Below are experts of layer 4 (counted from 0) of a mixture-of-experts language model. Rows are named router (the router's row for the expert), gate (a neuron's input weights, with its number), up (a neuron's input weights, with its number), down (a neuron's output weights, with its number) and show model dimensions 64-127. Each number is 128 + 24 x the weight over its row's rms, rounded and kept within 0 to 255.
Before each expert's rows: a language model's description of what the expert responds to. This comes from a sample of Wikipedia text that the model never trained on.

# expert 30
The infinitive marker to and word-start prefixes pro, re, sub, Pro, as in proportion, probation, problem.
router [ 97 127 113 150 133  83 163 106 135 119 129 126 117 156 134 135 144 174 148 122 130 165 148 134 140 115 129 113  91 139 126 138 158 119 167 142  84  93 111 163 125 112 137 161 118  88 156 123 124 156 101 120 138 136  95  67  96 126 115 127 121 130 155 189]
gate1 [137 107 145 132 112 168 128 152 141 114  94 142 155 109 151 109  94 142 131 139 175 202 102 144 140  97 118 118 158 152 139 104 118 110  91 133 153 100 131 112 112 145 142 125 151 109 129 123 128 102  65 149 136 137 147  92 143 129 117 125  77 117 130  88]
up1 [156 144 168 100 129 136 130 152 117 127  90 128 136 141 124 131 106 150 138 128 155 170 153 142 186 106 117 108 164 116 138  94 128  82 120 112  66  94 175 165 144 144 152 140 175 133 140  76 116 124  78 116 120  97 138  89 162 128 113 137  93 102 127  86]
down1 [160 114  89 123 143 135 161 134 140 138 114 148 169 131 136 123 189 113 108 129 125  72 119 158 142 151 140 137 124 131  91 115 129 144 154 130 113 138 137  96 155 171 134 144  83 147 123 147 168 151 136 112 125  73 161 123 112 113 156 130 163 119 135 101]
gate2 [124 158 119 121  81 111 108 120 119 153 104 171 139 119 131 163 129 145 137  87 154 113 138 167 144 155 109 115 155 132 114  99 150 113 119 129 146 134 122 163 202 116 142 141 151 164 150 135 106 159 185 146 118 141  77 139 123 115 148 108 111 177 121 157]
up2 [131 121 110 111 120 131 148  78  91 134 119 168 144 105 122 167 117 122 147 160  85 144 141 134 133 133 159 161 160 142 124 127 129 107 149 105 114 149  99 102 107  88 110 147 132 104  95 171 123 122 132 160 108 142 120 105 143  82 168 146 107 147 139 194]
down2 [166  82 120 155 127 155 173 151 110 114 116 118 117 133 164 142 127 144 141 117 142 155 116 128 147 133 125 103 127 124 111 114 136 100 167 133 120 115  99 137 181  74 109 157 123 124 121 123 141 112  77 128 148 149 116 121 141 133 126 130 147  86 142 147]
gate3 [145 187 127  86 133 140 154 152 131 144 115 146 130 143 132 158 124 145 155 107 124 137 136 117 137 116 123 123 119 102 156 112 156 123 144 140 133 140  90  67 134 107 137 148 168 128 185 158  94 108 180 153 141  71 121 142 135 146 131 132 165 147 137 103]
up3 [117  60 123 140 183 145 112  62 145 118 150 126 141 114 132 105 122 136 106 176 153 133 106 153 135 120 143 124 146 146  93 154 121 107  74 108 140 121 132 149  95 159 119 130  87 116  70  86 181 131 125 101 135 137 141 122 117 138 132 119 113 129 115 119]
down3 [135 157 134 143 135 147 103 104 134 131 141 132 109 126 154 140  70 149 145 120  69 126 104 111 128 135 132 117 144  94 122 119 126 108 141 124 111 138 109  98 134 106 118 102 101 148 155 141 152 101 140 140 143 100 137  74  92 139 136 124 142 142 152 128]
gate4 [132 147 127 158  84 113 162 154 138 127 133 146 134 134 131  75 156 136 119 105 153 139 152 140 146 159  98 141 122 108 130 136 155 105 124 116 135 162  98 165 159 140  99  96 130 125 142 145  82 112 117 174 104  90 117 121 144 135 140 157 171 122 113 120]
up4 [146  97 156 161  98 108 153  78 109 118 143 138 102 120 138 118  95 115 142 127 112 146 153 178 136 177  69 143  92 158 142 177 129 164 107 133 160 131 126  98 152 112 152 102 154 104 114 124 159 141 143 102 128 112 136 116  86 167 110 144 139 111  97 151]
down4 [ 92 115 112 138 148 170 118 147  96 147 164 148 136 102 106 150 113  97  71 132 157 134 116 158 117 110 145 109 157 144 131 147 147 153 149 109 134 116 148  98 117 104 123 164 142  63 120 103 204 151 127 119 140 108 117 138 181 176 137 115 139 137 147 142]
gate5 [153 101 111  96 139 101  91 109 122 122 123  95 142 132 120 124 144 125 132 112 126  82 105 125 177 158 138 101 129  97 132 143 137 133 147 120  95  71 135 146  89 146 153 120 109 154 155 118 144 152 121 120 103 111 134 133 133 126 138 138 103  91 142 104]
up5 [143  88 118 129 140  86  72 116 136  86 145  92 110 124 132 143 170 108 142  85 125 115 120 148 151 149 123 105 143 117 142 141 123 136 160 149  78 114 117 106 109 126 153 130 103 144 156 149  87 137 107 109 129 137 157 149 169 127 144 152 132  92 135 104]
down5 [156 137 127 164 104 129 128  89  85 113  87 131 151  92 160 137 150 129 146 101  97 184 114 144 167 134 121 142  95  74  84 143 105  86 150 130 139 149 160 123 123 109 160  92  97 142 139 112 134 123 125 140 144 131 145 147 180 118 119 123 156  74 119 121]
gate6 [148 117 128 133 120 115 134 131 129 153 141 124 146 124 154 159 117 140 126 127 159 142 152 164 159 140 184 158 108 109 141 141 146 117  96 137  95  88 168 138 105 175 116 148 146 117 125 118 128 120 139 158 118 142 130  60 128 139 118 198  87 162  98 101]
up6 [166 125 125 125 141 191  96 139 121 134 113 116 150 122 110 182 131 107 116 102 142 149  99  84 138 126 130 144 115 127 113 158 125 117 119 127 128  86 110 138 115 127 118 160 165 122 133 101 184 109 123 111 144 147  97 117 126 113  64 140  99 133 118 172]
down6 [156 143 129 151 119 188 161 150 136 114 100 170 155 122 120 130 138 186 151 156 120  82 121 137 122 131 130 131 129 131 143 126 153 104 122 141 106 125 141 129 127  95 151 147 142 109 117  48 100  85 142 125 132 163 129  94 155 128 121  98 115 134  81 150]
gate7 [100 145 157 101 119 100 136 148  96 129 128 148 133  87 106 190 141 121 158 121 161 141 108 128 133 124 112 104 122 136 104 124 174 136 137 146 152 128 109 116 137 108  98 159 112 152 124 134 181 110 106 129 161  66 128 148  96  86 123 113 152 153 143 129]
up7 [142 130 177 146 148 159 125  94 113  82 117  89  98 138 155 106 141 111 136 167 144  94 145 117 112 125 149 151 126 115 155 109 116 113 141  94 161 117 144 148 120 143 137 117 127 173 151 145  77 104 169 126  98 113 112  84 130 131 116 124 118 138 131 106]
down7 [166 117 117  72 141 192 169 129 131 101 148 107 138 178 127 141  73 136 141 115 128 116 141 145 143 155 120 127  89  74 104 126 134 105 117 142 141 105 151 160 162 129 131 103 127 106 118 104 115 124 177 130  90 152 146 148 102 102  92 136 160 119 111 127]
gate8 [125 122 149 123 154 147 121 127 135 104 126 138 127 160 112 111 113 147 161 179 136 144 144 152 129 114 121 154 131 163 131 126 143 119 123 147 135 133 154 157 109 102 114 100 107 116 185 119 177 147 126 158 126 108 108 135 137  75 127  41 110 131  75 136]
up8 [129 106 118 151  87 122 113 145 115 175  87 142 125 110 142  99 153  84 125 137 116 105 156 138 141 137 134  94 133 144 145 108 125 149 106 134 146 151 100 144 112 113 176 113 162 115  91 140 113 125  96 115 119 142 153  82 143 128 136 149 113 113 162 100]
down8 [154 181 117 138 147 160 156 124 155 141 125 108  92 119 137 150 100 118 117 159 188 122 126 128 149 136 167 133 108  81  90 165 147 111 131 161 109 147 115 118 110 156  80 128 119  99 115  90 169 134 141 149 114 132 121 144 110 156 154 173 130  99 132 104]
gate9 [130 154  95 129 114 142 127 158 147 184 170 137 121 132 112  86 105 128 114 133 100  95 104 105 135 141 111 144 124 112 120 111 135 129 146 103 148  84  77 149 136  94  92 166  89 118  96 135 167  85 170 123  85 122 129 130 156 129 155 152 114 122 138 159]
up9 [157  98 139 117 132 127 132  87 116 110  84 127 115 150 141 192 113 156 148 134 131 139 172 148 124 154 166 120 145 140 147 127 127 115  96 130 166 136 180 108 119 170 139  93 165 111 160 115  91 140 108 120 165 142 134 125 115 108 122 116 115 123 108  93]
down9 [146 126 123 136 164 160  99 114 165 114 134 151 144 176 128 151 167 131 132 110 156 142  90 120 133 161  93 183  93 120 163 116 124 156 153 111 108 135 155 150  98  91 143 124 205 123 109 122 162 190 152 123 100  83 116 184 153 124 147 121  95 147 148 133]
gate10 [ 71 150  83  82 117 133 156 136 138  95 102 130  90 121 127 128 106  96 125 116 140 146 110 180 133 138 109 146 136  97 130 112 150  92 142 142 149 143 127 162 115 115 144 147 120  98  98 126 127 120 109 133 115  98 151 140 103 178  81 140 103 163 100 149]
up10 [154 143 171 163 144  94  77 103 118 116 131 145 158 162  90  87 123 108 131 175 120  97 115  99 104 116 156  81  98 109 101 150 153 130 103 123 101  95 169 107 123 177 117 121 125 179 128 124 133 120 102 145 188 118 109 124 117 150 115  95 120 132 147 159]
down10 [150 180 140 115 148 131 134 109  93 137 147  96 119 113 135 167 105 154 169 144 138 122 135 173 145 125 134 122 109 108 146 126 137 154 148 136 147 154 123 129 139 128  90 124  86 176 135 159  96 120 114 152 108 164  73 129  84 145 149  98 104 108 121 169]
gate11 [157 154  99 133 130 111 133 119 151 148 121 137 165 180 119  52 113 114 136 113 131 141 131 147 110 136 105 107 126 107  99 148 118 154  93 130 103  60 161 128 110 121 138  85 110 123 119 115 144 155 145 118 133 162 177 131 132 123  88 148 109 133 130 174]
up11 [149 110 155 110 143  98 110  97 137 153 128 100 126 105 149 168  99  93 122 151 121 127 143 127 130 137 151 108 119 125 123 141 138  90 164 102 154 161  91  91 150 131 182 176 153 140 125 170  97 110 126 133 112 115 124 121 126 151 128 105 132 145 138  96]
down11 [126 146 159  92 143 108 122 108 114 145 123 110 160 179 112  86 112 107 115 108 175 155 105 161 116 151 120 123  91 127 106 143 146 183 128 140  89 131 133  93 144 128 162 160 128 105  97 141 182 130 117 122 132 136 144 145 139 106 131  95 139 166 143 119]
gate12 [151 120 126 158 141 134 136 106 149 179 139 147 121 100 132 143 146 138 174 111  94 135 185 127 112 111 114  91 126 155 108 138 142 121 101 139 108  65 112 185 152 121 117 147 131 138  99 108 142 113 134 157 122 138 122 151 130 185 127  94 130 160 150 159]
up12 [122 120 128 125 180  74 134  99 108 167 123  80 107  88 124 164  99 141 135  96 130 143 137 141 133 114 150  87 149  81 134 170 121 176 104 150 104 120 114 148 160 135  90 113 112 144 137 158 134 124 157 146 143 100 108 136 120 144 136  94 151  99 151 124]
down12 [170 172 163 118 138  93 140 159 154 143 122 134 113 136 115 150 134 114 161 121 137 135 117 166 128 161 144 119 120 153 141 123 118 145 102 139 149 157 140 123 146 110 133 121 145 156  85 109 174 147 128 124 135 164  76 110  79 129 116  99 140 153 110 121]
gate13 [144 150 139 114 153 133 136 117 137 136 119 131 178 112 130 120  95 138 150 174 109 144 149 133  91 163 150 103 131 151  99 178 140 171 132 123 119 141  70 114 100 112 131 140 115 148 120 104 165 137 111 159 124 103 189 119  91 134 170 161 139 139 115 128]
up13 [154 157 103 159 121 125 139  75 144 117 163 121 180 133 142 137 167  85 135 167 121 141 116 110 111 146  94 116 159  94  96 195 145 138 140 136 110 139 130 146 125 152  87 123 109 115  98 146 141 114 149 114 151 117 131 139 110 186 157 136 104 129 166 149]
down13 [116 142 145 130 147 112 102 127  95 113  77 146 173 164 160 131 136  96 136 113 111 130  81 113  97 125 159 100 117 147 106 174 105 103 154 123 127 153 115 173 125 163 105 147 137 139 137 146 148 119 129 132 132 138 159 114 132 165 122 151 154 120 131  50]
gate14 [124 152 137 163  98 132 122 158 142 105 121 132 122 169  86  89 143 153 103 177 114 148 141 163 131 121 103 129 131 144 121 157 142 147 139 175 137 130 114 130 141 130 104 156 172 117 111 142 184 171 120 111 122 136 135 150 122 160  94 124 134  94 115 100]
up14 [103  98 109  99 119 105 126 159 116 104  93 155 149 182 120  75 120 130  94 168 142 124  92 158 129 139 134 101 120 126 149 108 126 131 110 119 128 125  76 151 153 128 112 142 149 139 161 134 148 117 104 160 127 110 131 148 155 149 141 147 111 122  98  95]
down14 [138 167 109 133 127 105 147 132 118 134 107 114 142 108 105 132 125 106  86 157 159 115 140 137 103 107 102 173 118 109  94 133 133 101 134 138 116 121 121 147 139 127 104 136 189  71 110 143 151 117 128 108 135 100 142 122 118 119  84 134 132 123 114 110]
gate15 [106 145 120 159 135 147 155 169 125 132 115  99 106 165 104 122  93 123 143 137 103  70 140 132  94 126 122 129 117 122 109  89 118 102 122 126 109 136 116 129  90 135 136 101 131 104 101 120 131 117 128  80 123 120 136  95 111 136 144 150  80 124 131 122]
up15 [150 111 118 136 175 128  75  95 119 113 141 161  99  97  98 117 147 146 146 129 119 145 139 126 102 111 152 154 149 131 130 147 131 127 125 104 131 113 132 127 112  97 112 126 120 129  79 136  86 153 155 177 109 144 169  59 163 135  97 123 113 109 157 124]
down15 [150 124  75 153 131 127 168 115 141 129 147  97 148 126 114 149 104 153 115 130 140 144 133 176 136  91 110 150 174 113 132 112 112 107 125 148 126 194 133 108 143 148 139  88 141 114 144 138 165 119 115  83 139 134 131 153 134 103 133 153 116 125 126 113]
gate16 [ 45 110 142 138 117 111 119 106 124 131 142 127 115 130 106 111 103 135 180 124  96 116 170  94 159 102 127 122 139 105  96 166 135 131 127 140 105 129 129 143 175 128 130 142 156 130 122 149 109  95 117 103  99 117 113 148  96 125 148 122 130 166  90 189]
up16 [ 64 100 146 102 143 138 115 142 120 132 102 159 121 129 102 132 128 148 134  97 127 115 135  82 177 118 145 105 113  73 107 122 141 110 168 148  98 104 128 137 192 166 141 133 157 129 138 115  87 102  86 133 115 147 150 115 131  93 190  89 132 167 127 152]
down16 [124 112 149 118 128 101 105 100 152  62 166 135 114 104 110 139 114 166 107 156 159 130 112 147 147 160 153 106 106 166 185  78 140 130 104 105 106 129 101 131 158 132 133 143 105 123 134  80 126 139 144 142 166 128  97  75 124 131  98 110  51 108 117 125]
gate17 [134 189  86 147 119 151 125 124 149 133 152 115 146 148 173 130 172 134 128 133 141 120 101 154 119 165 134 123 136 112 140 152 152 171 141 122  95 130 161 120 139 152 139 158 153 142 143 106 104 151 125 146  89 154 147 124 147 151 160 158 143 174 171 102]
up17 [159 102 155 136 152 116 125  81  73 183 111 147  87 108  89 169  58 117 129 106 120 115 148  90  88 119 142 121 117 106 104 116 139 110 145 101 158 133 134 126 131 130 128 152 125 141 125 133 165 107 149 136 180 114 138 151 110 143 100 119 157  77  90 166]
down17 [ 90 149 151 123 109 138  92 150 116 115 164 142  91  93 165 144 121 121 145 148 138 102 154  98 103 197 124 111 129 141  70 165 113 176 116 162 116 149  88 151 106 157 120 104 118 110 116 133 100 117 163 152 102 122 131  78 104 119 102 113 124  98 116 143]